config.yaml
num_hidden_layers: 10
hidden_size: 448
hidden_act: "squared_relu"
normalize_top_k: false
balance_bias: false
scale_expert_input: true
norm: "rmsnorm"
norm_eps: 1e-05
optimizer: "muon"
learning_rate: 0.00961
max_seq_len: 1024
dataset: "wikipedia_en"
Below are experts of layer 5 (counted from 0) of a mixture-of-experts language model. Rows are named router (the router's row for the expert), up (a neuron's input weights, with its number) and show model dimensions 224-335. Each number is 500 + 50 x the weight over its row's rms, rounded and kept within 0 to 999. Numbers have three digits each.
After each expert's rows: "mostly gets" lists some tokens that are sent to it at least half of the time. This comes from a sample of Wikipedia text that the model never trained on.

# expert 7
router:565461468488564397498520450601542529497493397500502483484580450479485526510399461453510415465535519512505463553491445433507487554507451480473482547506498561479453483479455546573522517362484617478530417558472471500570392430620471431471470542611466539553548458464481507556552573435545525439539625504415513522503533460523437464446463370482
up0:518463431503497509557413393488474465535456469494514491503382508535538458501480376455547464472483500519564518589484542523559525526668528491402517430555537514444579496506480488424502458605500567477488493463516581549464510548468492470505467486581491524463588571577605483570466484501417473437485525505413530448445500462431500508478543473576
up1:522455506417483444537487584586503467422524484483583486503455469436490494495377487498487494411522512634466540521498536477581516573571582517498548489498531551523425539434478432357444538522517444587501494422460461474410477538450499490516507404474459504503550494550524454499458524443443483493449589491486477496430548470507477514413447514447
up2:470531514560507392515534466475398563472454411464514541474501537543417514486440464467450438564562369451607477519518554470431619538403499511606487576489500491472503452516518503417500592451416472599541458458531507473530402532522495408511498527621524479480425485456418457535468513535477528442518402499531559569413465484516486559562487525546
up3:484551519500469521465535445477513519521555502397516482525506515500429440505556556505575434441547599564501438500484512510517492477442435524428489526349517368517534512590566463429506617473554591493437472481501527550510449574525494476527505440427496556413490535481459464474510608469501550517502539517460533580462441485483495545460511470477
up4:535452443435482507540487477540540505542450520440483573437378512514557517428441531436477561492500594507578539486445436525485513596499453493519476500557544505470452464505393514477494518476508575507538299474472539508497472512546442509459503488488515406471523494540539509557520432457496612495539465507491513515444516422622524500451460494558
up5:538573405527571487511498533496473562449487591491484450600486587532399511515534490464478427542581599388488594558516478450426500555443568498543502559467465530487532600519498520551501425560446458425436526512450565547559494551457500562455503537573406496472515508559433520513450542515442495517490532540413559423572487503531452487538477442482
up6:520499487561525542528440560493450515534611594469493474440606523559473544525452505492477420507526530484537580529443470542514489473664546450504562525549481477529452485522467502454579452424436525485458526463475594391539499609500566498575490510520524546492570510505561509537522611469435526512402459530498524486456501542446504474448550411423
up7:534518609572457464443407537433565433573462518514495445535477395515490537500614580424407535579536481541453493532601465472511537463489453440441444589472514557493446503478436462563428362444422485506485493527592538512538496521475461520540599520539524420506523523506450606438475588523448465447453518367466606464497572484479517458571448492517
up8:454480445496576474480557498398560459443482460553499509473521475466560496395567520452439484492486492445552574442453592446537514503501504494499586488490635506448542508453560467542547474449505443491502468453477423434407458472513453442613546507502547559417504532487501488563478521450475443492464556463506456453513473476555508565466481533492
up9:523510553548488473527514543516448511494506469593494378491498517504508474536507530434405576500558424572500502519496492479523551480516441449485602492525590529535514656555465454486496503526385521518537510421473501550470456414518427530505597553624481432500441446515556508471477524439478506472497547433526407424556529515472564523429547562536
up10:531517512518487507584522494528443541455456510562449597568526495439584471500569469486581425489418462545532556498530463432485529462448499612484435535454490549561529524527418545487536476519563371453428510476488542559534499481467515537507440505426561491432444514586525534513509537545558537508517498488530529526596593488494421402537515545541
up11:538465555557637455501544477524604588516454484549388441449519504550528388462457537517487579492450516522457529452481518565462442441523432479555565470455500436427567454490468476512504495529517565565586468499515485426511503519548542547496443586579473542542566520556511428478431405567486453452488456493486509387484493432513382449563538403499
up12:475470436534546524596569432503544518605500489457529529463481412505549553518465517560512511501447623466448512544525500458464486564517485485493421524559399509538524506470502489444479459451534516495528522517502509528472566556475519505512487558488475560445444535518489521491504567550526519511454478596426561438477515512540557538497475491457
up13:532525422487561536397449475461519541431498544495548484509507568464525472493481437492502503545562552588549536505461387409508474522518468465558530480599467504493536514572494495423454512492483481492455515491578496535464533535566421523553557459526526499565510496549438483485548535482433507478489528465601536458402536471602505418565532571448
mostly gets: "−", "—; ", "Votes ", "', ", "–; ", "Score "

# expert 3
router:585544460460542525552558521474479419529571474563502533366426469521504439450525528399490519505449483475529539507492469440544422438555555540591593584534435574449532435500463460546489467555442469581587488511528588549546420393550471523546474431559459542495501444514578477515538542532485471524543577493492523521443380549536477444482447467492
up0:436572497480511528477500560521501413539469496553504520515445476492466500429394424544519486576544547527563564511610433493518512450512408462439476470520472529472498532533532526533624544448444493493568526575524465530540403460534500431486522441552500547549514489553454419510425468550493464498530434496576466518521474529455621606549562528471
up1:476620467436446486609504569515528579510487524451584503468480564534493489610486584504523490523544438550532477598562565477572510485466482428501532507493476470507473450484571590556441459455556387538445513494551573570510511518512492515478554547452435568637392443547537536493438451479546494420494479569525504490499486420466562457453449520453
up2:531466493469455477406487486427558528495511500529485415491429581522416450546404484447439470481537556424502500468445511438470613529503441457520503517457479495457521467562503503537446528527486572530471475534488563515516547459491543483473464523543464498565493522584552532641495519498587486412598415447527452507476484472477467527520464553552
up3:448584527552445460519572520514455492504498589504488451547562454478403473479444537504504524401509505428516479523476501546573535513416535520590569486522569503569410550584434472483411586483562474448516488508497445620449437455545556483520563526508484430582416502480481522571440557479480543516441479542496584491562533503458539585497539498458
up4:512379536490539517464559504492474563480561623536420330522463425539485467634438450474502554483542521521549448511516548440481624464425470416545553450469473563449495603594481590415507522489519494416520448508519478505530526527546415511507485492510512429591452509591432560494487609553551490491566564458469534459533523507476534442494485536517
up5:555570467515471508457522574544517442360510574474555671532587516474385388504468515530539416556448559537437485567479523456489455568441449503441486505552538533588518468484435482477527424480440457485551510493585476581510533477417519480537480566542501479437474559559488435555611410523506529542487577489546488530493472566437467482576608459485
up6:465484567472497544441510526540433553518550469531423444567512553496548495421515572545473567574559537532446497529568558455533532472513527502508512578591604464480508482444434526480588511515612485502466531505606483541489468563572477373490525524494509459487395544522486497473451459478591466445459503572365575557551567524485446497521559524435
up7:495462415537523614432505504428553499562541546564525535551580450432464516461566492438462594558517558451556614452474475427607440556558439500517504566521534480493529502565486502446511553578509442563447570545556468438580474501428528479457567493527555504445500509445472513468464524502548649513565504489464539584353515489605482411497429472512
up8:519403580549550583473491542531539508546467466478515463530559504504465456487544419443425539434513539479485566432549443485469435530505519441444358441395528486518396479466535478547442479564490538532458527580561454552485618419500521538596545522440503418521546521425615570445488505458469459473521507514480531455428542528488540519430450527492
up9:504374499527490514543473496551453585528498389480523463488456422456497523517512513540519498450605521582604530572502495491517499496498371521467447528547557419511542447507524503465535487537435499537574540460496484406456465603622455514529449560488423442529509466452496605541522448442576440498467542463423515467447449493439493508572425446533
up10:455406531418498517461594526583504561441560522427525542438587505488551459557546485468573427428528515440495525498488495600488416520431414472542558509527632487536380546525504495539521485468554404576460492484556489543539458622480432433479398457398619451570493486529506455471499552430450450485466461457558524498486552505512518534582519502504
up11:444435561540511547608409475568498423480489491443554498448486471568504474460478522409502511384558567567447488432515541545468504514446501528488462456526460495468404544461508487494433405484488483472452455578459497462508575533428392472527382457500446492531542540467485514455458586586465557501588394584473431470452472490479433503578512447466
up12:526500458515488555503550476492551529497533476506518515451492408487562555489533397487462565430513544486578516481427510450518580454568557491521522548472548492574453398458496475480499440425507400533592496488595503534505477538527466504474533473473518436465453553436521433479558573550463492418446551489494451531504492449447576581529524544610
up13:597460543501567415404502516473510458433415579499397550486440595545551423496526570465498540526424463488494502514503433528524529474477444611608490437477540517506404585395506564488527517440474604521513470482537532511465540540593512539506532590534533495513517478510400627525457427495435547446562561567368447473512482480506483488458545556505
mostly gets: "was ", "been ", "has ", "during ", "became ", "have "

# expert 0
router:486508466567458460472399529464528396497531433534492510471586591480552460441554556520465516468465565458599535475511548493524523468530563450526502524441467487442523547593447429540445481389446522557571424508500442509446465533459476519431546529580492498505483527523540430522513475543496421442549492577606547524404586508486489489442549514494
up0:575576562445552430448542551437522568527511541506559473505510627453552522439432506527569433506445505540442500518509540467471497482456513565511458474496472573463534454498514571396456542519545545467500478493599587478571434504537490568453486516465621385442501526486515498547601572502462521441550573450417411465421521584470530443410489444508
up1:462498485529499534457564506471455462548505483416585490568420526451582502504509486446514539426511562500543570546493424544595391526560529513488525528593549446472535516510468522440554450405403471486483587545410471543472481582601494546562546539432438523471573564502483601461544533487590513533534560508476483544453508413498451536498519565481
up2:585535496446464533475591499564477580517573537498492645444485458465523464473483518444503557490498482571515442418500538445486455561556420476510596501544522515564515609506420477475500411499478520470478531531544517495521397533516582465496513360462469510544567523538464489516460450531470529461519534420534478481484480529571494558562490530476
up3:549467473520466475461474473491454503559488504487521436568451599466443409554494475465470461530471516460618493453436548497479510522438498553489511490584438566464470391491556597555468555440611471521454478495439527545535575544571427475498559491524442488470416419527515512440517430511494488436616544548438472507408568411528498457526457516495
up4:551492447528448482443524493499441446525538491502559600498573493549510536529577495466549451490623510530569521533469534441518516498543535446448412556475569503494485605599489417584516434567563503479518564599456439601626409534525437536566459452516539522472569437573502490531497474589561385504515486433505467576451505498502531466460587474514
up5:548451582530520541514442426496495498427474495351515481486513446488591610518595505485487499549521447474478539534465478522457603516498577568554509537532514502538484419419513476542479511571498486475556442490473451483597468488499583409508534597512378522465461503458485494542464520525509489535557496460575485539515522447556546521474480518503
up6:423509371534536550541417439494569427497434400446410465480470498493467427549471507471503445564486494519470536507449566452514527488479507547522519529473380435527423587499450463518549514484464476395529530436491456465471494480537461464578449472445496574618529566449492462532498536575497447484535508538459459477455434465495510474529460562508
up7:538579486569443411484487492495432418442545545510493444445469420506618506568514528447510491523528556450406564401475485531432521494531443446615531515472540517586496519448423538508563460428541456603504503407504642580433505569434448470462590449606464488594518484493587479441467471513511484550538489462523574477548546475510552481468533478531
up8:563519479510437434428551467554526559435614424534513432589430484515498368436477439516516524370502423552517500546544496456547606491482423483475498539547513577471560477471513513535464559503527454470504509460477626404427494484560573533430516520527553499477476464588496583544437473494521513497495469553536532505495468479491524564496505417462
up9:565619451488449428510416500448503381454542480525515424538550513534471540583443539374453432480509482508489513499571553493488494577437562379475453493518569460493511432497546518484488540443476449391550504499534491460357462539460527473485558596548567402571559576458498537476474527440523449513604402478498426503494527507487527560486579498459
up10:648534492580501473561472439557548513562499537453479450500442461565459440530511462599548503523455449564505515545498515507487409604557585560571475491475475572471506415507489522524566400482494463609478620545471566493478459473538518512385583467495467466572573480496469590553509483554493431489486420577620560489410399566516576496541503487575
up11:388524547463475461541506504533612519498504494536433546394456450536489468619510555475524568558469595543546541459555568578490543538442399502430540497500546435422490401516438517543548453490452536493476501449521517437507446491450356487528446481532554519522479505516555515456615488471450543531467366492477468524488488531424536567401591439549
up12:552524491563542345464540524608521464481396529520409467551497470527540466558486497497450413479467506457541488431555508500572442520429454585457540492518537445460555545548521509499548485512526548513473513515564485434517488516483541474627512495501524506397548447524438528477533526517550554510488577498485532480376504480503508581490509506495
up13:494531458525461460447544546517513466473434509426469529457527522498428518536495459518480496503516519603560573505513551522379472541415547496531564503353476416470628524512498533463497395442464430405528423534427618579528483522512463573527516515542530529557532487536587458576449590483452502520498458474453531472557582457521504476561530464636
mostly gets: "|", ")", "\n\n", ").", "==", "However"

# expert 2
router:562573475387438463567525485546459446486441426490535509471537477522542503473607541455488466523498505508518639434518418475449442468412489512544425526509492439515409409432385581513516441448433549471535497482503541473441455507481406489506567532527541516489475464581565509517591484515507543504452494569443420563513505502529527495535428457537
up0:512524495473399458485470592430492442473533476419493455495438521454480518516384524507455553524441513428505591573475480548493497548554540514536535471522458486596447560519466545459513432479532419491581527516430487511499491604428473541548481449465447506378447572506469543549464565534443417480565551426547508515520358493549446394407510543504
up1:423467474435556489495452531504454498475473525491444418475510505591473587515504425480567409497544537398509527471492490530453473443531448529421483466500544460489484431542548526505464509472486454487449521499477447542460403483481482575467485550524518455405477521480470501481521466572471474441506485556581458624496458493527593481538580582486
up2:482403467476537516565428484554462576427486490441433437455487395538552457467489541623563441538470521524548492440532513510550486445535507490554541393542514503482533434547558525511584508491529540536528408533467605531503454528547501422516546483433481512532517481469506525449543525463436380423477546461458486557502589493501527578468510490449
up3:485534642501453537448511553550521558594533601503466488479603410468478420547474518529574406370503464496445517428571531547484612558487594514481507500494515558501515537544477485647480425484470452518529561597524441555467651495587444559654541447546449516562512529456563463531516551507523474619537497459511493451574535457513533567552536540488
up4:482496465577442545379479446472496498519487618450539470492451494441492481472455465560462510473550514449552584454502554485456480489462453462471493532555467481529502576521429491546493510500500426563398513435564477565422508457510498547523526616509487479487469428517482456427503512436495494543484518425449501443579410505575497522546431433431
up5:513426483488496528368562479572539436485587496452475391436463493553459570589545534463465431452415464452498496394520507635531404445471543473516507413479518413478446484479576498516458441435513512489504505453548571560452431480425408486550370467552549531508448469474581484551557449553568519461520490455622488514512491595464537468408456430505
up6:501466447456517487428489491451435483601430417533478437403492520449494614508490510485581551445479498553429535498542478498636516471557577474583451542531564534439561501452442476545397496531541503495446509567582547502489536456538554510455535484478463596487533434487517499527539559465457552507529440500430487506445505525494438496554549565480
up7:489524434565549444564474522503462528499503594545575530407483495459490508436509520555424478523542483422460553440489514535477540462513471513495537554507537507590598588411501526534479643551457497449469558590453438493475502589407467488506469423486524493504549526502379528453484369562463569462504546570511473460568559575499428509523469563406
up8:488563409474402564516532568591529443488512470456525497487443541501480486502495449492482493543481485610522576572520491542502487482451553531504483443532453566540514512476514485507562507574546533499569500530504549530433408419483403530477418448516435508383529491403593345586499505393520483465469467505433475432498514536493510451477544503504
up9:456493495498534428491516496511554496523533553407555551479538543466408508643565495483499548530459473586491497565489447494430477517555570475442480619391534467591459508445513488434491636487459464480541554551579590600447496515478515552570508461548625631510514453528389516453464507533480545560481593466509557572488379554458574592398488525481
up10:473516569539536426431425504499453479445442473539497508465564539440515418491562458531565538521567656505456456478628514492472568407481476516522428562491484449526519387522590496475615441488425480540519464511494444475493523591558428475583549526578511449450570447466513464409457407554473477568551532556577500533540508522538561541526499546496
up11:543601552515544498500489373496537501508514504482461637446487616428489469437479524482472517513483547533461474467469450571553510531423609457367503513535451394448502541461458487467444528555531512460484518515546491545469520518511550556393505467531470487526538583476483513575605574515475631543550420544475462482531480497537451499436520627604
up12:556479466453440453546421501515611514464582432505490561473503464500582498434548523450480484489484475405530491480446552535484549465528590465454500430462472513489477455467420434466410491492430477507426527495423509481472497566474573592504625553498391514539445449451474491509606515466496535534605551443481468427586540550546479544493531529493
up13:431619391427487490488510408476541506511477530462515502604462532549405535435497519425507531503401506525550535474449514510425493472557548541527460482445498437505476461571475504448529554482420460499551528543534460461618574357472579528535520559512525502482453594618458454506417436526479543493593436525513577530497548445550504520410571403430
mostly gets: "22", "34", "50", "35", "44", "36"

# expert 6
router:516426526531434468513569426572522436510484547538546609461489419520413561428550566438554490435432535584503468472505398594558472447465507435520541557431525547485530424542483423601513497461475491569580506492442598492502460547469500526458487592509535441518387544585504535414624454507512490613536479487587491524478559578428446464438534493449
up0:509498441540507570622446489490496569488612534577496469435490457524454523527481456555418517440487392440537632479552524502425510466500547463501555538406586569555459549433484466541525550399394535466555507556432568478476577514512542400426540532591505484457470504517538566466488546444449558434549543485478526455530445530420487500492551459556
up1:590508575508421570524423536511573486452509577418533468510420535515525514487518479570488502479502501544552500487513403468559546626480562513550467505536467511521655612562516400559560419550517509462598573552519507476543552536530496429521550428441436489500495572472541474473431480541485437509455443616500517533345505472428551540525473525484
up2:442559543485526462450472513444546446421530465417503418474576466510402356447444555587569458502529467541486438453426465458532589444506478524554560534510579416490526511468535508490398494619400472493553448384498494572449590501517522452531526494529548559463473569431496471465516531359411433536547531442533535517547447547516427540531517569544
up3:570604533496550512516493491557562429419522526520453536548465504574538571506528539486467382428565546433395501495564478482504453509493464597508519578557529399554502548504541433476416572503547496454453528552404466476501629517568448466557461448567507508386520511485521488425383467488433539505553552463463540518489493520495513436469377513471
up4:462511517481526500528547503445476520527390444418456469517468556482506540617472498431450462525601467492395458559622437475497550393470494487564346468439514525507493449471566503552456515542527496580515462493470511587535435538516593457602508474488407522453488525495509465559404429431437512563530580616425556450397440505490524520509438406554
up5:476535449479494502484373468394496498499446551432540520499549448521524501478524490493463481419475485578567520649474504510454434450490500440530485476426517423538469470455588471457428500582463521404470561508466536506408523538455471416543511455433431572427505457456457415451483642534474475501485492537491413485529431549613503541560551562520
up6:438520457527486452465485359440490503450607479506599499485491516514478498549408552487506544511604581591491438522481484532486462474509588492480517475517442595464508511523487453448476535555483480488467472499493510523412477433545461478525457550490462523502549523504446474499484523523446512534552507501536562485480474546485397506386517405529
up7:459485520502427453478474414488507438462495437526428452443543463420473550445582537556531480484465503560523542461448472478544445522520569501513547495461551523500466493567445535576474450552542468554535559534549530484545522459552554509436438515434487530498577584587565507471463524483567563472480503451531500471503470502423457512527482447503
up8:497545454552587532490565484468515428491479406518500509551561522472557452447444467485585503513464544510401506478533484597489571544522448457508442512506506521531533433521518436437492419453518456478622417479535418486435506509560513525433512472496609493407488389510489366479549405642546426561480496554530517506544523514406402514451448511522
up9:566412417453462493481504455435427474455471493547527517452495565433409420496415452570458483488497460440564479571552511560544579464477485417428455549568479468509464457552527478480551533428504529487525470489466517455476523605555551429527483588548437489499507463574529513498554499526584554498570517441452510570379511471563460475439533610404
up10:584407573543611559393566465494530506531542549490577366487491494506497493483508489525577482545641477561558444491497503439573558583521527575481471467558594526503496524465472521474536502526464517469495517481528526473564541492537555594570593521508453552482468529549501450515499526463540493503498454515457462526451450467456538498414560576579
up11:457538514573457493496508409528525583500505553487464595578571425511499636471453480457394474533531501540573512462538542480435474488484589516546541481455441586542562561486433443566516425486502473490476470443492461488445515550467546537392497464541577556550558507535434411493457587449449466491532521483432428493536495509472450514494485473534
up12:425506584507501492514394452515599454548495577557408511428502490529504594446410450489476449514535533499497560483493441475535460469486531410546509516545520501533461545505522468570472502529543460536538456470518503513526513539485443487487415550524563540506594628497458489569440454495510527402399442584456500561486518469590483476451519444452
up13:423575596485536457496510589573569457503516538598433504477547536566551431456544559499399496534454515514435527527456490468490402470572500476492517480516445436438560373569442535520463533486496439548465490496519503451496552477533575575490556491540550506556594484456473461488478538582461405527607477497448474480583474465477419430480552479544
mostly gets: "Born", "ENG ", "Genus", "Coordinates", "): ", "Died"

# expert 1
router:497470494448555480526520549562611445473462587585441640513524565532477535479516478500510440442488519502482494490481519506452525547549505566552447553552541529559486470560490538531495507502470511458622445559526460498550535481425546531580446421473555545472414545458486484512434487513488476554560561489469546534509502547524426483361499407461
up0:478543472543455547500508571584545413490478475534507444517542509407507457540530480495504555516611574502557469498476390518489532510429469545508393517502549375508410496483420559478555464562428485553485543498440529405520566467561467504542548531550523471497534506460409483426461535531452591445474568550536463591492503505503515516536465505416
up1:490489590464490495550475605446480498579522566444467448481538421602490531456510453534444540597435531437540559510520497534513437463441537498531552495545539496452524549533476471464550535524575386536457485458579479480496446520509510556568400528475460520543540492487627495512464535527445505635491494557544504534529592598509519581411570493525
up2:372475424500324535449398569564473501496502524509400485382519547468430511466532441471518465554534484514446486553571623517528500485526475422466504490599522540430422500504555604438455524621517485475423533496474456507589483450600488446501491511490561494509533447402450520466411465535490551531582515504545446448427420507542602444528633479524
up3:493497460584541520412442459533412474526525517603521482463466379476480504570520507497497530523459494585511473481472633534500617565499537509498516481534548512547547521374504542527560529501498449400581459394418485453482391469519495498575387468559633498523427577440547494533442456540460529480503511584553566520523478463463535506539485539478
up4:563460443478515455471513537434426491523462495487506490434588466580478492517476544481510516585450490545415517540488552496532473535518488466533548434490611473438540539511418383603519466474480536482551463461501544457578568452508536491538517527554519489512576458456537482588511497496521555501501561453470488563436524437495443480596447556463
up5:521428479480574551548526483506516540537537474455529548514536437508513459491445481514454501488544430474478580505544476482524515413376549537526537451616519455508547592438417547474464524501405591483565519470589433442532432533575524509493532444460461615583392459475473436548513544463540393458519432517458577527536427515472433565517555561447
up6:439585513408486464416416546549369496529459357457476467463497503470539471526473457525486501516503475498444498507519537501383556470466510502462393471415479447507466352511502479527496518429481443474465450550521522491436556474401559494495426523513523389571550591496493494517507439466479531422476406586588593532477550531502532389459561459480
up7:496484499411400530492588506540434490349527502548545472390500528466577454484460454511564537373563520533511500510513573536469492561507524536485495502480532519500538540610486507489454474495574419466514488433467456520533517448477578544462486535494520510514442521538650529467449532446472402463443486563514518438502518511481480487435492499577
up8:562550502648464571491497476421441520549505486571400464511512503489507483394519434523464444571514404523529506631481466566526558491481497503503479592442522384417551453520626527481470606483460449465485457444373444494490525518371491553502564517512536517478484505541507477603545504480417524463458464468502518513518548549410481610472473379523
up9:460437443358446452398462537543500514469449576416463467528568503521500528509457472508417530497441468487443482481441502563565500552503523584484580458490567571416607495476536475562682370495485490434518491524426506534506522566561459526548552527547516512451457564499512429521497405472550493535545485429446463510533531545525532614413563475411
up10:549460555477528522397490512461384520478476467432525455560459502512464453580441405482468459495502398491449518518545515472537491450619470502473460589489521472480503458533479451586463520455605550403464538436428539533464460479499540484418495516485468504424509608485460539521441536572445566478513425507477473599498531532457505457459538489633
up11:553513541521541516495436463438531566560477502597436494441567506494479533567461497514409429434551505518504552496466492469481479441408453565452494557524500476460492497508563517514431485531504486476519603434479589445416517438495452532533380412495510525433563536517468523431475568493458507487533453415431462471400455501466497527502500547477
up12:550503472413474568463432463430457550480475644495432516524463535528425507447544488533474587466404471551414485553504457528537514584384494512466507453505430457452431434509517478490503444533449529447426481504588495559533518451564458503476603497576501542467581459484385445481517460458503510521504579469551514560435396442471484497581436555546
up13:473578556603415526510517556471508522571448576458478447480497463534552486494434502473473548450624494509461464579534555378532518438498422523468543431502441485502500632493541567454545515439435412468419522492521487536515507605446579443477588468519458571425525505558453459440543501432480457493542521423472546507450487512505507516533582417530
mostly gets: "he ", "He ", "they ", "she ", "She ", "It "

# expert 5
router:558510497471468504493489499502527498469450542440420473480458566449520527604574543527487419577455476540493495451519514567443507579616505547511489513522556523479552482536494491519529514492480497488561475593610495469522428534462519439435521423528512540435404459449541485476449437508496497467533496491493593503532391416518491599465470519500
up0:507488543587465503476600562527587449535477496469539410409538471556408541470610447592440612510461495477507433485531451486629453487613547558448424518499492525374484488476547489535510504548458579565559524561592431479598439493380531453490489429486580475601539446590523519472506450419506517494482561502465458394527550491464472392501502471347
up1:520535546553418599485557519522429534460420558515418556462443430529445496545439441555470493464544511526466586536471494471434503514458436462468554559502520505477543458435476530540474442510483609443508480513485433458469459471543530406532522406457527544460523480468547499426476535530466459504527531468538564549455454480457456552418445452559
up2:436505573484470484526496541462524442570460539473556494516512447533524527507458471456484508550520587589569461499568447569583447466505532504487565525518537429503504577497488430503613542488505480511449424538469463510553467440517506611512484461480522557565459430493520500558424570529503540535494525535553409396506432483560515521498486568543
up3:483503421436553500487488508464431528577490509484525428493511478542614524478449499500417578546508478478500441459487443377511458612493437458581582505500536403445475537663414441564417507466600551516482475474445489525467535416455478444416433474596399496533490504456392470526499602529474566541445434443562436563471491504509548524508477519486
up4:409470559480496440399464505463473475462524584542509440530428461520559493474457502552478457530515503545509537500549483378504480486392551517543581552492434472531439557504500501512436474573519396529569464420521484505488474502494478438501488448428466506480544417516428463579567482424515412518462459444520491511360541528600570421522564521536
up5:520563391465426503523435548405538441575467392519552533584557521439503489406450447515459481506485414534539470558597412529508524637567491462450571486442537606540518580535501572538489537478479489480510424499408514424503492561408521559451521479492616475575519572606457433415522569495464451522478501507502600467510470507500477508616540523471
up6:522495510522618483511458443497500542519388605480506402456588508561474448537493588503529483462548516461513514491514455632538525545414456549461546531532488477478469483544460445463498514524462574446566466468463464538470539572548485483452584550476562453518570471597454464571481447451488453535472602480507505513552490501407452417491479487497
up7:493516544459540538413538550498488474522502469514496449465444525509595518460518456451528464544453509479603553542439541530479499464503560476537432475547606504547441445419521460449437501522506532376512476527455459528531619399517495576457580533485564446495580476428510521449420588543481510517590543481447472402490462512552491527566521519508
up8:597437600502559417532365530519569513370460495448552500469614503474435534474487485486548571543488517475446532489519583528432536502539474462458456484460523476458477552496491396594533532503467495534470474578500452527438527483562493433451572604531483537519593467445549424451472430465418515495491453473434481532382454414454503467519461525477
up9:494596529479535489471468461521501661522516462538464495426424511422466458515531526504484593580485452502509429506500460633493371400511528476526553499427496508546568564526507507560488483456568493560534484582492470528434541495548557548516476602555499485461502385559504385484529435402503457506498470434513439461464515397365468513505477429490
up10:489490533442509527487562458430532474499506495375449495513523521483546558606454470491450420571502488415517500429417513424532500630531551506476524531470392611515466475495538548618448530520494526450445514617496475394541543525524486568518518448439495536397455469532547518582556459535447538469535476507548542506485552407443495480500454458505
up11:496462501466563449459516526576530482404496555477555469473408577431557490442508562546404462459525447436520533440473501559514546462536530552520624499480503564487483486433563516526528430521498500547424471444468477473455511328535484540608424573445533554587469542656415461520498495456504506499435519531543532501464462515428497531478549513545
up12:544490564566553545515452460469568528520398550600527557511488545480443542492570457426413425492488523459540536374514507515488458532533545521486517515492479557427506606499472464425566489427433529489411495459457563557483496429482476462453524402451511613564451509521421439529492507495474518521444493517623494472506519518452490377475396491396
up13:486472455536570461496492513497479545489491466507509457552455534414526623495463498549620482454477496441476459576526491547527507472494512449568477482550514596471562413454477513472458456499432537486560456608380534520471485541516551513582487501487419544552448495500624519459589498422399365532492602517518621410482454566526448478501549446506
mostly gets: "San ", "Hamp", "St ", "Alber", "Mad", "Alb"

# expert 4
router:604464596584435470479500496528479530487502495460438544519427411512388453361443546477498510454503452528607590461475530549466518578591581545522473461551448502521534522471419528499479536552529538463487514517449509510456490375522472507541557486495499505510438518488478466467522576443550468630542512463517551551512484485521580507462537510522
up0:521526499521463551566503404431542444501509579466570494455460541448487521470542414430557495471509435469557477466492444528514570520494467541530454489530460548603486527530437459381544483522379411543512529568535459455471524543486536432500564555535563443457440492425549454533471478496536514412457500490475463498498562537560498513519501451525
up1:538558622563544481514486524565447512532481482435492517620520477466501573596521566492464554425492542459518414514543590535499412485525451554469437542528472562507425538522481557519516475540449467616625575531369515563439490448557488412427503478474518516411425513504567528485453428551520471457516472572507502581441511618452427477461444488507
up2:545511570478489418560548483448513485501430424482424477468498513469523518567464442445583467527448571533521464474487532597491488500533511556532537555436456400456470506506529529468528580543646407410475516470393488497508444519463522459482478582571568490519578435501422532522441585522484525534500473384464473441532415509569450555470464434523
up3:459451471552533515497473520520545499429428531512527511504516483500459493514508472568619545482450468461481561457469518371461494548532437503487509519575532532583487456522395464445521529451481418441519405470478464566566476575528504543432554508491447509538508510480505407438527532506516441414588521468521462461473517453492426575440463487502
up4:437536528577480374474414512565567460517476494377398607463418415551480601497487486496438519402523505551544561455526476614550513502458413434575513458514559494563516497395497476563505507497457527501564541528488479545556573544481529512472473560456496493545517499484439459576541407513435518615498472456560515456533458559509515593429479543483
up5:469443484524460531525510500473539472533360526417556511528507507512492484473428528521542526464549432475520546455465553491547569553435597460488511572554504548516499490493531427594508519519443458573524480572484419500478536520542504421555564523438480678494498556509571416457521442532463450453353527426564501495488427455457543520495527542487
up6:448566578611484493557445448458453522473546547431491457485436551471499481411549431497469498515481501527554504522436477459434452580526506434613553521517438508523528532472469454480519495548462493566397407556555388527560526496552432543497493514401530485514500457544515506528464537465604540488486499506406482472565530494592553523493464469447
up7:540490460485474504483435471591490531528526559613511488566489472475509406517449611402575384498451566399557573457510484619483388556547415481482405514515394542487474465457482563466508511490485411546421469574469551563441526614448417550502562464499514586506600501416519413509429542531471498518490470544495487380366500542540535437418440489410
up8:572407514588514523503533497529517481466466526519521536572504473497556504546525483538509499409441428505419549489421480504407514520400514542481476665425473527492532473455429480481528518467456399519472498482460598499450515400469410486528541482498457441458504528483526647442532562578555494445464403515599506468523433469573500549611535558451
up9:450443509374484525535549459505534505509462478438479495535535437500472570502437412434617509513486470502506526625564443510447609459495381444418523511424456545503472529479542511591435497551495533585418420521578503524545526515440636475495486537502507439531520580506500510393576523461482476516561463510470474523562450494452602528512541520412
up10:434583445589506459513538593454515481409546431527457529502498499520521548446490518469486487430503490477429483470549448393532536486562622547571495561466543600455424586431566526523522545514517517436515543448568515483418489506429543498561492409476500546609533556482557518534513524553427430436491543484552454483479515374504491457552523496479
up11:430458591513558509475512527512489509501496497503416498469486536469410496474482483536493552450551501565525521481466564525538504520516507514524446497534540409406527437523489455561532410486551513463576496487546440497555495471523517545434483509547421523543550443465511507478529492390504489471504551555388473525455598606505536453448482505471
up12:561482534547449429479540585546482429393550496568459465456442549491532524462461492465523503453502525496514485433599386418476536441455455472498531448506577465538547473504494485480426509538486511498522474547485486555575512485566421472494500504499493490425536448406482452638533537506530488541630461576498515581452453462493547592575588494509
up13:500490478493506529509557537459482473500445495459476468449488588498511549459381594536560437470450490494499501577466481484457436525485549531471427510537558568645432554532410560547489454483502556472391488521495329459570538522456482438453516521376543523508491449498516433502514501517529494598526523468505459444530463549522450515485504468365
mostly gets: "non", "and ", "inter", "there", "design", "mission"